config.yaml
num_hidden_layers: 9
hidden_size: 224
n_experts: 16
experts_per_token: 1
d_expert: 336
d_shared_expert: 0
hidden_act: "swiglu"
moe_layers: [1, 2, 3, 4, 5, 6, 7, 8]
router_score: "sigmoid"
normalize_top_k: false
routed_scale: 2.0
balance_loss: 0.000456
balance_bias: true
router_noise: 0.3
scale_expert_input: true
init_std_router: 0.0206
lr_router: 0.000932
vocab_size: 32000
norm: "layernorm"
norm_eps: 1e-06
tie_word_embeddings: true
optimizer: "soap_variant"
learning_rate: 0.00607
batch_tokens: 65536
max_seq_len: 512
train_tokens: 461900000
max_steps: 7049
dataset: "wikipedia_en"
Below are experts of layer 4 (counted from 0) of a mixture-of-experts language model. Rows are named router (the router's row for the expert), gate (a neuron's input weights, with its number), up (a neuron's input weights, with its number) and show model dimensions 0-223. Each number is 200 + 40 x the weight over its row's rms, rounded and kept within 0 to 999.
Before each expert's rows: a language model's description of what the expert responds to. This comes from a sample of Wikipedia text that the model never trained on.

# expert 13
Description: Section headings and table headers. Line breaks, == heading markers and table header cells or divider rows in sports and election tables: Career, Qualification, Votes, ---|---|.
router,224,109,225,245,223,222,276,236,231,130,185,177,255,206,204,113,177,258,175,157,226,234,135,222,276,165,203,197,197,184,183,105,196,213,273,248,227,248,197,186,202,187,240,252,202,224,218,168,164,186,207,221,112,209,153,155,167,221,195,159,101,233,119,205,213,143,264,224,268,181,169,248,195,226,251,217,155,155,215,132,184,162,228,239,230,215,190,242,140,165,120,143,181,159,209,172,198,194,207,166,251,187,244,217,209,169,219,176,199,183,261,262,271,221,182,174,177,170,237,230,246,212,138,255,172,183,201,176,203,201,170,222,175,198,233,147,120,208,228,250,200,163,177,214,224,245,198,163,223,245,207,208,174,250,215,206,150,136,193,237,199,207,262,122,209,217,185,200,121,146,197,169,180,166,212,248,220,220,236,194,122,249,230,134,216,183,138,192,169,211,143,216,191,165,280,158,209,257,268,238,234,194,210,137,281,198,243,225,211,214,197,209,307,247,148,209,211,235,175,186,138,129,188,144
gate0,442,221,241,169,148,215,241,249,272,210,174,213,244,244,163,169,125,212,177,182,180,188,200,195,246,198,209,205,291,201,213,215,105,202,232,211,185,168,258,186,196,201,254,163,193,216,149,231,274,259,219,242,153,230,207,205,213,241,223,223,220,267,178,230,240,195,244,159,233,147,240,222,172,247,162,188,224,158,283,141,235,155,127,249,219,261,156,225,159,217,173,183,126,209,259,72,196,231,175,197,255,229,241,220,243,142,171,290,165,202,202,211,232,222,242,259,163,178,226,182,174,181,235,216,130,169,192,236,213,186,160,204,174,176,183,196,211,207,183,255,246,191,214,203,204,157,175,116,178,170,197,188,150,225,211,206,208,143,231,222,224,215,251,234,207,205,178,186,237,207,102,228,168,193,264,186,232,230,141,185,180,233,199,228,225,243,168,230,207,189,170,159,175,223,174,176,219,220,159,206,245,206,191,185,249,237,205,207,242,205,265,218,184,156,205,226,212,199,202,241,283,204,224,218
up0,260,184,223,216,161,163,197,172,170,218,278,226,288,165,164,155,161,251,173,212,256,257,178,186,210,259,168,225,253,224,259,184,185,209,253,216,279,235,182,198,216,202,283,178,186,213,193,235,138,152,177,198,204,245,260,151,241,262,277,212,216,241,190,199,230,235,155,120,197,210,229,195,201,201,179,202,175,218,201,172,259,259,121,170,240,286,228,203,146,222,261,159,96,244,227,135,225,226,209,154,224,161,234,221,185,237,192,208,159,210,229,177,434,142,192,254,152,250,249,165,224,189,224,157,173,201,156,257,232,209,219,221,180,181,145,168,168,257,143,197,172,169,204,236,185,218,195,247,147,171,185,158,142,183,158,236,180,197,239,169,250,233,167,221,219,165,281,141,264,176,207,224,200,176,218,184,209,194,175,160,223,248,208,161,199,226,226,229,190,193,176,228,199,193,233,255,225,147,171,182,138,178,197,205,220,219,215,195,142,217,192,162,237,227,204,179,208,272,221,216,226,159,200,148
gate1,229,470,174,143,162,151,234,206,163,192,169,151,182,204,229,140,250,201,212,182,220,196,226,181,169,181,243,239,233,257,224,193,185,254,173,186,224,178,212,228,265,222,149,218,237,289,258,160,134,220,233,294,175,224,192,204,217,197,235,188,176,307,183,218,246,155,242,178,229,253,169,215,176,199,184,216,237,231,226,207,119,235,204,252,235,189,140,246,176,210,222,206,172,150,224,194,252,155,173,211,170,192,164,250,147,191,220,213,209,198,276,208,148,258,190,128,186,224,237,216,175,146,182,172,174,232,274,178,213,188,220,192,207,174,241,223,155,216,177,246,221,179,208,229,142,197,226,254,244,201,233,251,193,190,175,191,244,168,169,242,246,186,155,209,267,198,138,198,245,161,219,188,188,216,217,210,242,265,232,205,243,175,184,176,200,177,116,217,162,148,170,183,236,161,275,161,197,206,184,214,217,170,206,132,242,264,162,168,266,216,197,207,246,248,249,179,202,217,206,219,172,173,218,205
up1,188,206,250,262,191,140,210,214,160,179,226,156,217,235,211,120,216,225,186,201,207,155,195,220,206,187,178,234,252,278,247,170,174,262,235,156,175,188,198,191,214,205,186,215,219,204,190,241,227,169,256,247,173,190,190,177,237,181,220,208,195,261,190,145,255,179,239,147,190,196,241,191,176,193,234,212,206,250,196,207,216,221,163,206,227,231,213,226,137,212,168,163,214,231,257,193,246,153,132,225,96,239,182,173,167,166,161,194,222,175,139,199,144,419,176,186,124,213,200,255,201,205,178,134,102,221,257,183,210,209,201,189,223,150,154,145,119,200,168,185,163,142,170,223,158,210,152,238,239,166,171,179,218,218,160,132,222,183,182,179,255,224,193,171,262,184,157,203,159,136,261,148,90,206,237,263,146,194,188,142,194,231,270,191,201,139,192,105,221,218,237,189,164,207,225,160,155,239,196,196,179,205,244,149,208,239,174,204,285,199,162,232,244,162,196,273,179,142,203,197,196,179,199,143
gate2,203,211,443,274,172,217,179,233,158,201,185,187,254,154,229,238,202,228,139,198,206,234,193,172,218,201,256,217,234,207,173,256,261,183,186,194,201,175,193,211,167,243,244,214,251,234,210,196,175,234,220,154,257,125,164,195,181,216,193,189,228,226,220,190,247,201,215,184,222,191,172,150,201,202,240,181,136,228,219,178,187,177,215,229,148,180,198,162,246,177,176,155,223,163,108,244,172,200,234,218,201,245,197,273,200,168,214,203,138,216,173,192,185,256,192,240,271,248,143,144,231,256,237,271,179,233,197,126,188,255,167,275,201,209,244,231,173,75,244,203,204,201,197,197,339,231,175,129,191,229,153,152,123,199,192,188,163,182,185,236,179,160,212,267,191,119,176,168,223,189,185,258,246,207,183,205,188,162,245,231,219,207,197,242,188,209,221,259,186,248,136,162,150,148,207,178,234,243,170,191,180,261,139,208,265,188,185,191,192,175,182,203,187,221,223,148,221,202,160,226,149,195,208,186
up2,200,152,161,256,159,206,188,160,177,190,255,214,192,160,249,236,205,226,102,136,230,205,223,174,199,164,225,217,255,203,129,231,216,198,195,144,234,200,233,231,201,129,177,206,250,238,208,161,178,191,214,183,179,209,169,163,207,182,160,148,263,196,176,255,166,233,200,223,251,192,200,180,202,156,229,224,212,166,191,209,146,185,255,245,186,219,178,214,207,271,239,177,191,207,200,206,244,240,175,266,216,186,210,235,167,191,165,216,271,165,194,245,188,226,485,250,200,260,225,222,206,214,267,241,184,190,263,227,238,245,207,233,241,249,84,192,182,194,159,227,254,229,229,221,209,166,224,191,240,148,235,155,185,200,129,173,178,196,162,268,151,202,170,237,191,166,197,203,197,177,232,195,235,202,223,154,164,205,156,238,166,174,208,167,258,262,136,175,199,239,132,198,177,268,170,233,250,198,202,196,207,195,214,156,226,177,227,255,161,254,176,204,180,227,196,121,204,185,162,152,186,221,262,171
gate3,250,190,212,400,166,196,193,201,223,148,141,211,187,192,264,213,162,195,182,207,185,263,198,185,141,210,167,203,179,241,222,232,292,162,254,182,190,239,217,223,133,190,275,253,221,126,171,190,194,201,254,197,191,190,167,183,185,224,177,159,203,250,115,160,203,204,251,185,249,240,117,194,267,184,183,210,175,245,157,185,194,280,214,189,176,158,221,185,110,226,147,145,192,201,155,143,261,221,252,209,184,184,197,127,208,152,190,234,165,186,217,176,262,223,181,241,245,250,242,247,153,160,260,233,169,221,106,187,270,203,231,196,180,151,146,188,219,221,233,263,206,194,140,176,175,213,146,203,219,178,167,243,186,236,114,169,171,184,181,148,280,233,149,188,168,204,178,154,156,199,136,140,264,174,212,182,253,257,196,223,175,199,178,202,170,172,211,222,188,224,159,203,202,161,297,203,190,186,208,212,187,160,222,248,239,213,241,208,180,136,248,155,204,140,216,173,158,221,172,171,184,195,182,285
up3,166,141,230,214,242,191,223,249,222,213,197,117,158,228,208,158,121,203,269,144,223,231,218,216,202,196,175,221,245,185,154,237,166,121,252,182,204,162,245,214,280,152,193,173,220,192,138,164,203,157,181,226,231,207,198,201,200,250,243,148,224,126,137,144,186,241,241,176,210,176,200,223,218,197,164,240,214,248,168,209,211,230,264,148,219,219,214,235,142,166,165,122,216,278,186,215,162,213,209,198,183,151,180,189,203,202,200,136,272,176,160,254,229,201,275,432,160,155,162,253,204,174,191,257,146,237,181,247,160,143,249,218,203,185,211,220,240,263,225,210,187,218,178,168,196,175,176,248,197,225,162,154,222,245,226,269,154,243,209,152,235,204,146,195,187,261,164,195,224,193,181,182,215,208,190,242,232,241,167,170,244,226,143,268,248,216,196,246,153,136,210,171,188,219,317,194,184,185,130,206,206,215,161,157,169,178,227,224,171,175,200,219,172,189,220,138,216,198,184,147,137,183,170,177

# expert 0
Description: Sentence and line boundaries. Sentence-ending periods, line breaks, colons after field labels, list dashes and table pipes, e.g. "2014.", "Note:", "Ideology:".
router,246,148,152,109,177,234,167,215,175,153,183,213,221,189,169,220,202,233,176,135,172,168,194,210,183,271,225,293,213,273,149,120,193,117,229,157,263,152,142,222,145,157,160,169,204,176,194,251,221,147,192,149,176,226,225,265,176,231,203,203,198,190,206,272,157,175,189,237,266,173,201,207,242,201,160,184,173,170,189,240,134,210,173,213,158,211,215,237,218,199,260,158,163,226,220,134,212,161,222,151,197,210,207,184,200,237,141,189,230,213,291,125,248,245,91,199,191,218,141,249,244,215,220,232,249,236,143,208,217,234,215,201,84,205,180,241,132,214,202,243,255,211,213,219,306,257,215,156,113,186,167,180,225,184,224,215,211,193,157,187,182,185,160,269,180,179,91,206,227,189,209,221,198,186,184,187,269,225,223,195,168,203,263,140,137,244,207,194,182,204,241,238,258,229,212,185,230,137,158,174,255,237,210,216,278,180,217,152,224,245,200,223,223,184,238,139,153,289,215,171,207,144,187,161
gate0,467,172,249,220,177,202,182,164,188,206,219,200,219,221,210,255,191,166,126,199,199,161,200,263,181,175,171,164,226,257,206,150,202,179,219,264,172,198,262,252,125,185,218,207,222,193,296,193,202,185,141,259,169,245,167,217,222,158,146,185,199,217,132,246,215,156,191,167,170,196,245,177,236,187,209,204,200,199,204,204,252,190,150,177,227,241,156,211,178,183,282,128,242,171,230,227,152,206,198,200,158,163,196,151,219,250,233,205,211,218,265,156,242,169,110,250,175,188,227,271,112,257,191,173,227,176,184,185,210,242,220,181,212,126,253,229,239,148,211,200,222,142,195,228,231,203,166,256,135,215,203,203,201,222,200,149,201,206,219,216,202,206,196,239,249,210,181,191,201,191,225,268,200,148,233,230,143,197,213,139,175,195,181,203,187,155,238,211,259,241,266,205,285,191,245,187,159,263,171,161,162,205,173,140,278,226,203,139,191,206,212,238,168,146,188,216,209,168,166,151,214,200,219,196
up0,122,150,220,185,160,157,198,239,188,180,196,219,183,165,223,195,107,277,186,216,194,216,173,277,217,187,244,181,190,223,195,146,267,158,228,213,204,198,198,190,160,175,241,170,184,202,240,213,213,181,229,236,182,218,195,248,148,191,178,255,227,216,226,232,161,233,176,195,222,225,167,179,257,208,193,227,260,191,204,266,192,205,163,203,253,194,151,267,168,169,244,186,176,249,208,263,175,153,201,174,216,248,238,150,227,198,195,146,291,155,219,168,433,229,120,162,179,258,193,270,187,211,180,170,165,246,155,207,218,189,244,165,153,194,210,197,222,141,164,172,217,170,126,263,172,203,208,209,139,174,156,149,239,214,218,172,200,254,186,218,208,172,215,202,239,239,144,171,174,180,193,202,186,198,183,235,92,200,232,164,139,277,143,145,179,178,228,184,194,261,139,222,235,211,238,208,202,220,140,212,175,134,185,157,303,239,202,187,210,173,235,153,158,170,130,177,188,184,166,267,180,206,136,174
gate1,183,505,203,204,182,177,162,196,182,198,285,205,145,131,238,192,206,182,102,194,228,139,245,211,200,213,215,163,220,156,195,188,172,209,253,163,205,184,242,171,208,231,180,198,190,224,174,205,220,122,181,201,231,220,257,184,183,186,205,197,182,210,217,185,180,155,184,224,242,161,153,233,184,172,134,222,158,211,232,209,197,205,217,219,241,196,197,186,192,215,142,145,206,189,182,265,228,230,242,251,211,145,183,231,241,200,268,167,212,198,176,256,173,103,189,218,253,168,226,173,162,207,239,199,212,265,212,187,185,160,168,259,199,178,197,122,174,248,257,210,222,254,203,128,231,204,224,176,135,203,171,240,241,210,193,185,235,205,162,226,195,158,164,220,197,149,197,189,198,193,209,176,230,183,147,218,265,189,231,230,237,191,137,223,151,215,168,246,205,216,197,233,189,186,178,198,239,202,253,185,218,149,183,150,151,234,193,250,156,244,149,196,138,238,245,258,206,201,251,211,152,121,146,160
up1,205,194,187,143,158,197,149,122,175,267,210,176,280,238,156,187,180,257,158,175,187,166,265,236,136,185,98,173,165,215,185,255,246,235,196,199,189,235,126,150,154,212,207,181,177,231,209,177,218,175,212,235,192,137,203,225,179,254,221,178,270,239,219,195,168,134,209,282,234,181,169,145,237,223,204,213,176,213,232,199,196,138,170,209,187,245,221,217,189,207,209,162,187,173,219,230,166,198,190,174,171,224,180,186,175,196,302,278,229,189,179,216,190,377,250,227,240,184,171,235,140,228,227,254,217,269,167,268,300,140,185,179,186,273,283,176,177,201,174,194,244,201,162,187,206,196,181,171,187,212,173,250,217,232,227,206,255,258,199,193,202,196,197,173,163,195,160,190,195,232,211,197,189,244,227,164,218,162,211,194,247,233,214,105,168,154,192,165,105,241,257,203,143,168,198,211,152,152,81,165,174,204,187,244,258,220,189,173,152,246,160,245,249,193,151,180,136,184,167,193,117,160,203,194
gate2,231,203,398,244,254,198,190,242,103,210,224,193,203,240,196,191,195,143,184,165,164,201,146,188,261,232,244,185,159,172,189,116,153,279,228,240,182,265,159,208,169,153,196,212,212,197,201,194,192,249,150,227,141,294,170,185,170,103,232,167,167,205,224,205,245,240,241,208,170,210,184,186,204,178,175,217,131,241,244,235,211,159,255,196,186,218,201,204,234,274,196,170,177,171,196,244,163,223,184,209,213,232,168,230,191,281,90,259,139,207,199,165,142,200,200,132,163,181,207,131,240,170,167,297,282,227,192,242,207,165,187,182,200,215,184,222,183,152,271,231,202,168,204,233,241,170,219,171,160,243,149,212,227,197,194,181,168,207,217,175,227,187,184,206,182,164,205,188,263,200,185,233,148,230,201,259,197,211,186,134,198,218,268,142,190,151,157,164,247,153,244,250,265,192,241,178,245,189,178,265,273,124,204,233,251,211,232,187,187,220,244,206,274,233,167,193,170,188,191,230,218,230,167,256
up2,160,182,208,206,193,230,249,167,274,192,186,215,185,214,208,120,277,181,127,231,324,223,242,160,187,179,200,195,230,184,206,190,225,214,191,192,216,171,209,207,273,248,209,197,227,235,208,150,166,225,196,198,246,125,188,220,244,207,160,169,210,166,217,177,192,204,185,234,210,213,212,161,240,153,172,172,183,140,165,146,145,240,183,241,194,139,202,182,223,222,184,218,186,147,247,239,191,213,245,116,227,180,247,273,227,155,214,175,184,197,187,232,249,230,417,239,249,181,156,256,191,223,174,197,193,182,204,204,159,200,141,253,203,131,255,160,201,184,172,183,169,226,200,175,245,230,194,190,246,168,274,203,151,174,215,222,175,273,221,199,108,236,180,227,218,212,219,212,192,230,144,212,173,193,151,224,193,139,147,235,82,222,183,239,183,213,228,209,151,245,209,167,204,215,181,257,138,300,184,140,146,272,182,162,155,163,257,233,233,166,206,201,202,163,264,167,154,243,215,194,189,166,245,135
gate3,253,235,214,503,201,240,215,180,221,194,220,206,200,150,234,162,206,259,229,167,156,254,155,178,243,209,158,207,201,190,193,170,187,225,245,191,108,179,176,190,234,218,227,188,283,193,233,270,265,178,169,273,135,158,203,141,182,171,215,231,150,242,124,167,192,173,135,194,204,230,235,165,183,153,171,214,207,229,212,160,223,160,209,202,154,230,186,224,174,170,154,152,206,104,191,200,258,210,211,167,206,152,208,170,197,233,188,143,162,158,226,210,198,198,298,214,190,190,213,193,229,167,240,247,203,238,234,185,227,218,199,165,157,271,207,156,205,242,204,297,201,158,195,186,225,178,186,171,202,189,201,178,212,246,185,170,208,146,217,207,235,201,266,240,129,190,200,190,270,115,208,229,222,231,213,227,196,150,220,229,171,200,157,178,150,239,222,227,165,234,183,201,177,168,247,176,182,205,153,212,249,206,216,198,256,168,206,179,219,209,208,150,255,222,198,242,200,174,170,157,176,189,213,220
up3,245,296,192,237,287,198,243,217,223,169,172,178,178,233,251,268,214,261,158,221,149,201,145,213,259,189,191,259,166,239,209,155,207,160,242,188,207,136,182,183,229,230,215,220,130,156,243,256,215,146,177,210,200,189,207,185,235,206,201,210,119,219,179,236,196,220,195,143,175,270,214,196,166,154,182,204,253,241,203,207,246,153,249,203,192,194,240,191,176,141,175,207,228,182,161,187,176,238,204,188,183,158,203,226,225,220,192,153,181,211,254,157,194,194,238,476,195,170,255,228,270,249,196,200,181,143,185,186,143,174,170,214,211,210,260,191,180,193,231,220,222,178,252,227,123,193,196,193,227,142,191,226,186,192,206,223,246,217,222,206,174,230,149,175,204,216,218,185,258,263,226,222,169,247,197,272,224,174,229,249,224,222,192,229,222,237,168,210,161,146,217,223,155,212,188,149,170,192,150,238,205,218,171,148,154,157,174,215,211,222,166,291,302,206,207,164,193,278,161,217,225,272,156,192

# expert 11
Description: Table and list separators. Pipes, commas, en dashes and line breaks separating fields in tables, personnel credits, scores and taxon lists, as in Kenny Burrell – guitar.
router,204,129,188,209,192,230,235,282,142,182,203,172,139,210,249,210,187,196,186,118,190,260,244,143,188,198,244,196,236,233,224,97,127,252,218,258,224,205,236,97,202,181,188,199,259,193,213,169,232,157,208,220,220,227,212,189,215,178,227,216,161,212,207,256,203,135,102,196,159,146,238,236,249,283,215,182,216,236,227,205,177,245,198,145,140,168,220,226,186,198,133,261,169,236,188,139,166,217,146,199,146,201,204,200,209,201,256,252,294,215,171,157,185,229,187,245,140,189,115,229,241,179,195,169,224,190,117,158,217,144,208,187,159,157,178,110,223,220,178,235,181,191,123,215,216,208,204,215,142,211,198,184,211,160,164,314,194,296,199,166,201,163,259,247,183,268,163,231,217,194,278,209,212,116,164,193,201,212,187,183,199,235,167,174,206,177,196,167,224,225,169,221,236,204,240,127,151,205,259,239,258,227,202,131,233,216,194,204,205,237,204,250,165,242,199,164,273,245,202,228,285,239,159,263
gate0,506,216,244,181,216,185,165,171,137,214,223,199,279,129,242,243,232,222,174,145,228,201,240,179,184,147,184,167,184,248,245,140,280,203,220,175,198,186,195,179,217,246,242,220,154,239,216,216,212,279,186,154,156,225,232,222,277,183,221,170,180,187,211,176,182,185,203,237,172,215,177,202,219,177,176,222,205,172,228,228,176,199,209,289,212,210,240,208,141,175,176,154,188,195,220,193,201,206,224,204,256,246,253,212,201,169,201,192,236,194,198,204,242,226,163,212,208,218,186,185,227,212,162,147,181,213,185,200,252,215,190,174,158,159,186,201,167,211,178,231,165,164,143,183,175,141,212,161,155,178,204,202,263,189,177,199,244,189,129,252,246,197,216,301,221,222,208,236,215,199,184,256,242,140,229,205,226,201,234,157,247,234,169,201,174,161,223,225,188,191,217,205,242,231,215,134,153,232,244,244,221,172,190,164,253,154,185,181,192,164,130,202,158,270,234,266,149,246,236,132,161,133,203,227
up0,176,168,192,191,271,279,196,125,204,174,204,218,144,278,204,215,219,190,160,203,215,148,141,195,137,215,208,266,165,188,252,178,175,179,238,245,230,265,174,248,148,196,171,224,212,244,215,192,269,277,181,222,159,267,203,252,194,162,122,172,238,183,178,198,203,147,195,167,112,214,184,197,191,116,163,239,250,211,145,218,179,154,177,190,236,152,202,164,171,248,290,193,217,203,151,219,199,228,211,225,182,208,125,162,175,239,203,196,212,156,198,251,429,231,159,168,242,223,254,231,185,180,168,177,269,185,137,203,202,170,244,167,190,199,235,185,219,245,184,178,236,194,206,233,184,170,220,181,196,176,175,199,230,194,242,306,243,199,183,174,197,183,254,262,205,216,160,196,257,174,193,165,178,192,203,219,160,239,200,231,163,223,273,219,182,238,192,148,244,179,160,196,117,258,186,247,207,201,171,211,225,172,159,217,201,214,248,207,225,236,214,278,227,237,253,125,134,194,137,236,206,143,203,221
gate1,225,500,202,221,145,226,184,200,193,219,166,185,199,212,295,191,180,219,193,209,171,133,276,193,171,259,257,147,208,206,143,210,177,238,181,195,146,177,143,176,177,223,139,218,248,270,232,175,260,163,195,204,159,208,214,208,219,208,166,217,295,200,207,172,187,183,189,244,218,180,180,215,195,194,134,227,187,215,190,158,261,161,202,206,226,242,231,188,196,209,188,173,134,154,180,243,166,224,197,165,206,210,170,203,175,220,153,186,195,143,128,198,246,175,217,166,269,181,173,222,216,213,171,180,226,180,170,280,185,158,162,200,252,155,142,189,182,213,174,188,195,194,120,226,257,207,115,188,193,216,191,239,263,180,150,185,129,245,236,245,229,167,198,154,224,240,136,168,203,234,228,171,262,165,226,190,119,214,173,229,216,202,205,155,235,209,194,215,161,265,176,136,207,220,199,193,135,178,252,215,211,245,170,215,191,199,228,204,238,237,216,137,190,173,197,158,164,173,204,197,191,192,176,205
up1,227,124,190,204,229,242,204,155,196,207,178,197,193,194,120,209,209,192,168,238,245,251,210,220,182,231,128,185,157,215,202,240,199,163,199,261,295,154,235,193,225,213,201,176,219,283,321,207,228,271,193,236,192,197,201,216,215,213,219,209,202,189,206,197,179,175,180,209,251,320,207,108,261,183,172,241,205,138,189,233,200,178,219,176,322,180,242,168,202,175,188,209,223,166,212,217,186,205,207,144,212,242,153,232,196,177,196,229,162,198,265,201,225,389,143,207,203,238,226,185,163,161,222,203,232,279,98,180,198,222,196,185,189,224,291,193,188,216,148,188,180,187,101,222,184,209,191,194,236,146,176,225,170,175,198,232,153,183,130,243,203,214,161,185,197,194,215,213,231,207,177,135,215,207,140,248,185,226,214,223,199,181,155,189,198,210,97,233,185,219,177,215,200,195,242,195,261,153,178,159,177,154,169,237,156,230,181,184,200,282,155,141,152,78,212,189,201,170,171,195,203,142,138,251
gate2,158,149,424,146,159,228,202,203,163,199,208,156,161,197,192,145,214,227,201,264,234,207,220,211,243,161,222,220,165,205,196,144,244,171,175,223,209,267,227,129,141,215,291,243,271,200,155,214,182,182,193,196,232,181,163,158,244,210,234,204,206,146,183,179,178,206,247,247,173,231,199,258,216,241,295,208,228,205,229,150,161,143,221,192,266,155,208,186,189,202,203,207,171,214,219,272,211,193,184,235,182,145,241,227,165,131,173,219,238,178,199,176,169,205,204,254,144,227,246,210,215,227,231,195,231,203,240,167,263,235,220,238,266,154,183,202,195,216,212,200,201,132,150,241,156,177,184,206,199,176,257,204,203,199,155,234,248,167,184,160,196,149,276,225,161,183,238,131,129,212,217,204,229,243,172,205,248,233,135,236,166,226,257,183,217,253,254,201,232,214,279,152,149,241,153,273,232,227,232,278,154,218,164,237,184,271,278,147,176,161,209,205,161,193,203,127,195,137,174,218,237,175,200,234
up2,275,156,119,182,228,194,246,175,201,232,214,214,241,258,253,222,160,102,229,215,209,220,187,183,183,163,248,154,144,174,141,211,195,150,216,185,167,200,200,172,226,180,134,223,190,228,179,197,164,157,226,227,216,257,193,171,281,149,146,154,186,175,161,186,162,200,183,256,204,194,177,195,160,238,230,210,123,211,211,168,172,207,224,232,163,165,196,279,204,180,179,190,173,175,211,180,81,213,208,191,243,202,233,168,225,200,235,221,206,238,148,193,160,174,436,197,221,228,236,151,222,181,201,173,218,243,137,161,203,190,204,181,197,213,225,162,174,224,170,126,181,240,195,167,140,310,161,172,203,161,251,243,188,225,255,220,185,204,248,197,166,193,300,240,204,245,291,180,144,205,177,215,222,218,188,240,180,203,180,228,160,163,187,222,163,153,183,155,233,226,200,216,150,186,224,251,118,242,191,233,169,171,233,172,195,164,181,206,255,164,247,213,141,268,135,165,201,229,146,136,178,224,215,180
gate3,233,215,262,476,200,185,179,179,170,195,194,226,162,203,166,129,256,207,180,182,207,196,228,254,258,169,149,163,186,252,178,167,263,224,212,221,215,104,134,196,178,221,151,158,199,243,219,201,180,203,247,203,239,198,128,216,170,227,269,162,152,175,151,161,202,123,167,159,211,227,203,183,130,207,227,256,249,214,216,275,232,233,155,145,213,233,199,196,154,182,160,137,183,201,191,255,220,195,244,184,217,235,184,158,165,155,184,157,156,175,201,251,156,246,187,217,199,152,252,239,197,236,270,172,160,220,215,183,167,158,196,209,228,211,176,220,238,192,171,145,254,195,202,164,216,239,223,198,200,192,197,135,106,231,229,199,233,175,176,235,169,106,162,137,219,260,186,195,186,165,223,218,151,223,208,258,182,249,219,201,183,200,201,178,203,205,251,232,250,218,168,190,118,161,162,234,189,186,168,241,217,216,236,247,265,189,200,170,235,187,188,235,195,229,195,140,243,225,226,193,245,229,193,201
up3,224,190,168,228,189,190,182,162,191,122,233,257,173,215,253,201,246,212,145,225,239,232,132,164,208,163,239,260,182,179,207,198,205,234,188,216,211,208,192,197,214,157,94,200,296,186,198,244,153,178,187,180,216,169,266,246,215,222,210,244,193,214,188,216,249,244,250,208,226,167,208,165,229,206,184,175,127,201,170,265,222,202,200,175,264,226,181,301,176,172,216,152,203,159,244,243,207,238,220,182,150,216,157,211,224,175,226,205,180,230,189,109,216,161,257,428,228,234,156,170,184,185,210,215,174,228,172,182,164,202,207,166,131,229,155,222,162,230,170,252,248,155,284,142,199,250,175,200,159,216,204,160,155,222,209,228,230,178,160,233,257,199,214,116,204,188,223,214,259,161,188,173,167,180,188,240,151,203,165,167,176,231,267,228,238,149,168,143,208,176,209,298,266,187,280,181,219,171,168,202,182,191,172,134,226,245,199,212,153,184,146,203,182,181,206,159,284,152,223,203,123,225,213,147